config.toml
num_hidden_layers = 9
hidden_size = 160
d_expert = 192
moe_layers = [1, 2, 3, 4, 5, 6, 7, 8]
normalize_top_k = false
balance_loss = 0.000688
init_std_router = 0.0277
vocab_size = 4096
tie_word_embeddings = true
learning_rate = 0.0141
max_grad_norm = 0.5
max_seq_len = 2048
dataset = "wikipedia_en"
Below are experts of layer 3 (counted from 0) of a mixture-of-experts language model. Rows are named gate (a neuron's input weights, with its number), up (a neuron's input weights, with its number), down (a neuron's output weights, with its number) and show model dimensions 0-159. Each number is 128 + 24 x the weight over its row's rms, rounded and kept within 0 to 255. Numbers have three digits each.
Before each expert's rows: a language model's description of what the expert responds to; "comes before" lists some tokens at least twice as common just after its tokens as in all text. This comes from a sample of Wikipedia text that the model never trained on. Tokens count by the router's weight.

# expert 31
What it handles: Line breaks after headers. Line breaks right after article title lines or short descriptions, before the opening sentence, plus is or called in definitional first sentences.
comes before: "|", "\n", "==", "-", "===", " a"
gate1:125122123185106119058129104127124107127119130111159090116152129138115131201130128187101111093128167146144146120072128133117128142137169175145116108119110117113122132145167127128099165124107130160123088126130122120131143140113137110115158134117120104130147124128148141092129116053103129138145074106128126176130127139126110088127125132139131033122080108122115114133117155126128126148172116119079142106093125130134127146137070130132124150111150118127129160155139128146127161108116144
up1:168123140140107139114143108121139116129128126070129147122074117151122128175120138158107131125116121155122139083118125121109130104155146237154123122140154101122155130161105124128127168118113129178147101147129121103121153145160127154126117167130110102136151127136132119128074070070120122139107129146129171128120188141145123083111129126139131099088090123125117136170102162122130129134136103118078142107090116126130144128127130116124127156091153084167136131142128121145128179106104139
down1:124145120153126157130144113140155160165141140175133136117083159142148126153083071129110120115123122174186129097076153121126129112112139118121138113131122136154127136160185124089127120121125167128141105156129089128130051146114108122136139119130143117080105135095149130120084119138116120185149127123128144067119084169125166090122144103133163132100173088135113127148142164128135138101127187132113146124128124105128128136100130145113144139068128132103138114112120152104122131101134133
gate2:137129127135113026165119130128099179062144124098091177119112136168159137140120132101137112103130115079146119118142123125130134131072125143126129130147073093169130171115148123143140138116087130142123170120109116100130127119122155166102135125148121130087137142138124128126125120176122140091132175112126139123149112120154137138130126128150128128109139121128095108133129092127131147161146139142094137114105128130147114095109056128131161121081130132137121123130118090158191128101091151
up2:119130127116179230120124122095168111190117134167135109156145145102118125116126110137132131170120140164118118127111159124126127110144124114129166129096135136078126114118090121118131123165187138112131101136143160157129125143130062073151120118116129134126125134129141127130129134065131132141101126176155129145113115152123114105142148130115135123128135159131182180129119154132124094109102099119153099148137156122121148164170165137148127151176122157126127131124140181127097129131158126
down2:058068203135097100128151075148128149089131128148128141129128135137111128131144154139135116125140128123139127136126110110140130106132125118118131139134132161127144133133145122122123142137102095119139130080128097116120091126144134075130160085127128134143129186113168140104123088099126113081161074138130094117182128153117133102133133130188102132130118103130158128116135118185104132128109120152152106093202095129159130111136187091109107126153132145128112127130149142157157119131126126
gate3:123177206141137141121136147142136130138124120084202146189116166192133129125132099129130144127184079151165118160156097117108126127127089089148141139082138126108117123109126128118129134164143120127099148126091115081128118118131114144149129134134102151127127124129136136127126157151137126136121093126132129095118075153128123145095115127127118157125119159145126124136180120126126138122122122101097100140123106173208122108088109146122081138141130117103132144121129111134180139143095141
up3:116119136135168103157147137120128126135134106148106112130135134095132113144092136127125078124115148115122152128113135123132106146119163166106121113189104148151128077091119141127137114109099163109133112123184136135129131086164127098116124128128048170121124163128050104125130125118104171094143128096057209110159114143119106088141133132140142116129126141116145130134118139119163113108093154144123148134139128106127150162145126125168128116089145128119146096121119111160079121141127149
down3:100122121128121161090153136124128102133143130094107129160140127128123124104133136107104120118182144128125171130125130112114121129116135165183140072099150118212119105151132079145096125130157133145134150096112084153122178127075100134144148116164105121115128083125139128147152119127141084140152143147127088118093086099107137127145122133144119105112094139112121153151138119125128120156113162183156094135152114132134116102133115123135135153114218132178136119128126093124124151136092122
gate4:142117128127129095138096137140112137105193154127081151126097136160099142151133042127109130150131128112127124116121127128134135126109161153130182102129117094104131104126121135125143140128080104126125086114156143128137100128131118134102136139126153122178128108124126143142125148153124069066158133103160136114123117129155139141119122175171172140130123138127171134117159128046140088124153103127134077138129157134138128142122151112090131111123106125092126132135147120112148045133147122
up4:127123123128149107134122115089151129071148157139087126114123128175125140160146102114105147147132117153135102128117139124125138125088139153099147133143106107143090106110126158105137137134133112157126107137140148177112117109070115140106150120084163110139128120106129125170148115134120117104163130099160183148126107123205128142146121173152137132115132138122149120116147116042132090131125121148138052136118137119111144149127162133133121123120118138087132113131139162105128073126200102
down4:128145088114158077094140129115173130141217100107122164131115147092126095125086135118108117125152139104129152168194118101155188122126157136151186157123117148132122073120122107108120115130113158144112106132177132144142123156134126126172149088125102167131139146099139130128121142124128115133134147125067153169147145133136148102130094094132131131161118145123127133129109173092105120127135128128115117126129131115101099131163077102130127155138153100121100117112145108136151110106093127
gate5:131112149125136111136125126160061127096126079107129118132136183144144096128197160110123108126156091125143125155116132102128154130143128113121111137101129108136184129121126128127091121123097143129133123119115117131099139165158126113101136109127123141089178127165140146153091109135122132088138128189097090136171127078087161124125092134131124147123130134167128153105124082123168150115111130131105102102076205110120144164171140146112100130130132120114127110111153128118155132091118131
up5:172084145136099127131153130127115127143130164166126136124127146141086144163121128141125131114140125126136126145069126106123154117144145149123122130158134071113133158144136111165131123077146076124119090127127127106109115146161165131145145072179141145125110101115086120101129113120097131115110161143176084148154138143147125122101162163105119092129122137197089135167135143133117123119118145154121139082097133141137122162109105170115091128117087127092112133098184142105099156163136136
down5:138207096128168097120123128122099119105131135132052154123147118139156099127104106122134115149119106134125127139109127173110135149197151101125127098119141123155135081125100145126146110131099115067120146132124124127154157098114098134165127145134063095117138146127126127132132094121159114131106127178120166150088176125157148144106119100133124135124078160168141109147105131128138156143158124142087130104140128129129127144129124158212134093162129137127150107108128110116113124127131132
gate6:130127083118151109123141136104149147133117128080143120150137108119128116123128121122136109119153120125112142117163112139137150143125129122103115125131167130125102144128123130126113084097154148122164132129094185129131091123070129186115129139129128091120128134140103164118136213132136097126147140084106093124142111127124133139127132109125133130118066095161127075144130095108104132147105125084124131101121103126129080113084128092124110104141195135133154068129134038127106140124121126
up6:116126113127155097120174144089141131142133146109128114142122104112131124116092125144140110121130115131115129138130118161131143123157137128107133081130161130154131137126129084123171133171144171153173110128104144145135122157121149217114122113111137042121113089133133127078126179162146102126129173093126132114131090122113138136141141092120132115091143153156124117128131104127123148125142129124143129115151111123122110104103116116052130106112175129113139113104119038102093155110135131
down6:102119158205122136112158082176151135125123115137132145117139129117145115108117140127128123124209129152131120108122127076166114105156124135146091164135142145144143121136069158177118152136106125078091143117138123077122165135125135134144134105132113128158167130145126137124124127131113106117127165104122130120130100178137117127128130133122127141109114142109131150133148108103109148103058122125154084120118129127085188119097109126128188093127121085088131119130133101158156150103144103
gate7:113206152110158126149124118135087156129140118129136109134128139089129148128091136138154133100164128130108115132154106156108129176099168091100117097119121167131069101128121139122104090088122149128131138156128122126070108147117126139100130111126144132096135094125118140156134092103132174129121135103126123154140113112133125125142128149135126095128111122149129125091146139157126164100120122128127130129062170136113128126123150067104086170082062076128126144192111128153117123131129123
up7:111198143119182149171135123143130128128142124147130122144117148095103135119103137128146137114155104127103116117165117173055131165115148114094139094127128136138100108135129138127101111095135155130137128169171122095085081133121123137118139122138143137105123080128131138148134095104120210112109130101134124140135107128128109123126125155145124110095093123152101119125135127131122151118125120140128120149100176133128129128100136121116085150064039084123129167147083137143108150114136148
down7:151126088093060152135149117137125102123122113145132146127139085099114084121095161123133083124138143126122085150131176102163076132141129167124113143109108123113133095121147152125149150127127136121153121124135102132145096099127156171138119132128113136124141134127118058128130180141115214138094122166116136127149080123074138153138154166142084139095128120100128119169133162121182093112158108135124157129121119102122152147140126120130121138118129128134154136111092128167151108141113158
gate8:112160074087106121104123119148116121130121171120139109063131139166145131125143126113109128174126116110122151142088182110135121111096130118121129082141112128096130093169162171118139125147153124080146121124146110126114118138124137112083137128105135094197122152135120131134138126116118127114114135077136104126121127133138121083173153088115131128124130104112123066152166105061079162129112135140148117141106164124141106121130117127123124126202120113171161125161139120122123093129127134
up8:099150082089122135106127136146106129123124171133128112097131147157137141126129121110119133183108107120125146134067203127138129106090128128087135114139126118136128117170151166120129125140148129102155117117145106128113134132117122109123140133130160084150117143133129146141156153126121127086095134076131107139116132138141125071192184055117139115128128118138125091170152107080053145129104161137154128151102160112129121103128126129127126105193117115147143103143151142125123104139129132
down8:110171124128126130133094162114122094158130127166115132150177093091131143130113149117110124093123131105137188149165119119126176136125124143127067164128151129123145147144154086126143121131085140141090116114124130139119103106111109140127162122122165127124124139119099166108130127127111093108126126150128116132073135210124144128108110132157118125146148127170111130125084133089102126113128128129151067141156095103138137099132137135086159190158114127123176111160129149178122090127110151
gate9:126160114172108125157131137118146141153136071126160096128048163133087113109126102116113128125133143055079135113128148152136079108133143115154130125135100128144093086129129146078178128135111137129105115128197127128128151159175121129123123112139153187112139103169118131122150106128141123106137183124131163136130139143125100144135085128132128146120124143109107126141153126114148137102111141157130124153122117117126153109121124139099147124129207137127124147120136103160111103188138132
up9:130125143138175154124128121148154145123126168148063147119150041096143129138159157132135124156081123178144127123114125127135140133125125142127129143069139124129143161126113117185131132091192097123124115144069093106105150122147097128124119131118115101186118149085136137140116149144097139141071090150131125162133131108134153165151135120126129130100076136128134132113102135149107142141131135115121161091139128132127115126139114130129108134133082100112127079139093138127142124063114122
down9:106133140127141158142130133044129178105145126126103141137125132133157138111124072150104158097118126118138132142141116125057130137134142070130114115131129091115122128094122118166114128111132164139120115139137109139130128131105106144130155122098130159087123158138142130126173165133128160138200121102114133149130124066143158128120149134095168109163111113125127123108193129136141122135125085144075136166135126143086144123139100102120164138115105129108140098129152084125099159115119181
gate10:111151119096073134158154125135137111137069080127138142103119111166107138145110137100128128161134121114111120143103139133153129128140092098110118157127129088102124150132135110093126145085187131108163132112113100092109129135123084129140134148146116129156129143115097125099138120141145097126106164105182103130126085126090137188109119133111115114070143122143091171127132120153125146099098145071128147075140112148146081121129151123138181145152125134136136136149121126145099129109169070
up10:142159128128132146114140129106139115156167127126089141089114079140121174168129101053132130118131154128110136182158174128161129126129132189156122134113120132169135144110111128123136129111067080128144135156128145140133139081136126127157115127147118129088112171129129142181140169128130137138134149166098144136166114133141133092089142126100119110116120214137092122114102064090151124129124124172125123148124134149103124115111135120108105097122137085148133139114129133109127145138134150
down10:125136119080095142160134145086127131129156114055146089127150128113134128143154154132119155129117124141129128121123167135193122177216133132139149110127132107180127103118125128113137127135132151078103103123130123158088157139118164079173099130122127119102130115133130155091122128161134157116144140111175140126156107094128103107107130131113142105126195088110130127118145101148128141129054133106143095138148107128101141097125156147135133127087132119104140127125132128126115149084145134
gate11:126117146131094079125135201127115130111192106152146163167113123130117123095127126138125171132110115085127138126144128142119115123126154106094121140130187145064083151096113171150096127133126125107125113124209132114109124108129132160114126133150126117108120120165126126121126120141089129156158131082120149179147133152168099113165136135129087105124099116096118158143133129084139135146101118137133121143127128060096098129129117105121159129129123117166129153140114152104148165112101129
up11:124126179140179137123143144127141116125129139155085121114165122121147159130153131128117130120165129138111094151158141124112149121114113112154120104102156139211127105168125136098129122152123084117130174117110077121123069117124127136140147133139133103120145094127127121145159052078151150131044120172121109137123124131092162132119125128116140138108128132129133143148121111142138111121128185133139132175134138130130098119190138128143177127158127122128098117101113130148129165125077149
down11:077151130145130138122124077129103122165080138115138171135119149141129138136132148125157142129100127143123130100126208087126132125127123117129130134138128145112115127117094161132185092113154162131101062114136104133163029178121121121146151131127140145108172136108132130129109145111151155124138141126126157072132109100114123074101127126141117140109126130080119112111105118147105175113082145136144133101156138139098117170090163136116124135128145124123135136158133130121151138088102136
gate12:098131098124109151123112166166109143156123117073136145122127104110140210105155117126101116138159116113144104119113057131129164086118130083120124130129124138145123124171127168121125129154148120098132131190146200104152126136112114111128124138127100092124147113132125166127128151096188111126153091100130140136109126108109105106112125080119125172109152161152129117092171148083124107099117103128109133129120107134121141149100115161123111088124112119127141147115118151169142137110135168
up12:110157111121131198141130136130130130079155087125131180154114129125168130086117125135051132123153116106122116155124128125129144120112127195165103135112092127106210131129159123142129131132183142138129155118129117139119100155131126129121134100158128118089046121135097122153131135127143146095148142102128095137123122158119121083150153139098127148103190119142141135159154157119136126142081116164116107131130134128169149145104153133124112122127099142128117128171110133153126118122159126
down12:104116102081139134147120139124168148138108129128160113053121093113146142159137134160106105143148108138089106196128090131165107090101133128102134127128100113128148126114145106141155137109125128127136158158139126107128137137157128128120151176114085120112146108102122154067112126131081101131120127085118184161130124156130202149135123117124069145129121131155115140153129117121147106116174087126128118133090180127120129146165129121126148140123132147105130130131166128131121170116086169
gate13:152109177076127150100127106137115118105123129044104131114125139185144164093108127115086152087119146129130106179125118116129107143084130101127095094139133102123127108133166129118101119108115086130133079130165091138199129121112128103172104123100113124160098118134131095138106111164129130139143122153112117136124087121130069116128121121112115143138119137134095132114150113111100128110167083133139163133125108123144128112164129133105144096156116115141129138142149119102056158141118129
up13:137086191123143169103130107141125099131133133055106130109113138160143135093131149107108173068111170139129101180131120116127111167105119136129108124125132083140133119127175128122117133107114110143144055128153103132166123106112112105170107108085098126162125114128125095133120131135132144137123130161125134133122107163132086126114126125127110139119153174155099154122125084112130119121143086133134167133146123110151132119171144129121170111158126099130128134128148127128050183132119111
down13:155133143103166113142131100011130143100119118136150105127149125117120137135128093153089123138121125094126148127129118137130142116116134146137105136130138160106128131142109074131147122134155146120146120060155108100128138121174143119117111121188130123122149145131118133129127138145138085128136128126172146133148096128133172102142132151151129142127173109125151131157136143128129126089113078065120141082129090107126120064187128166179131111128138127129094171124130107129150135132143118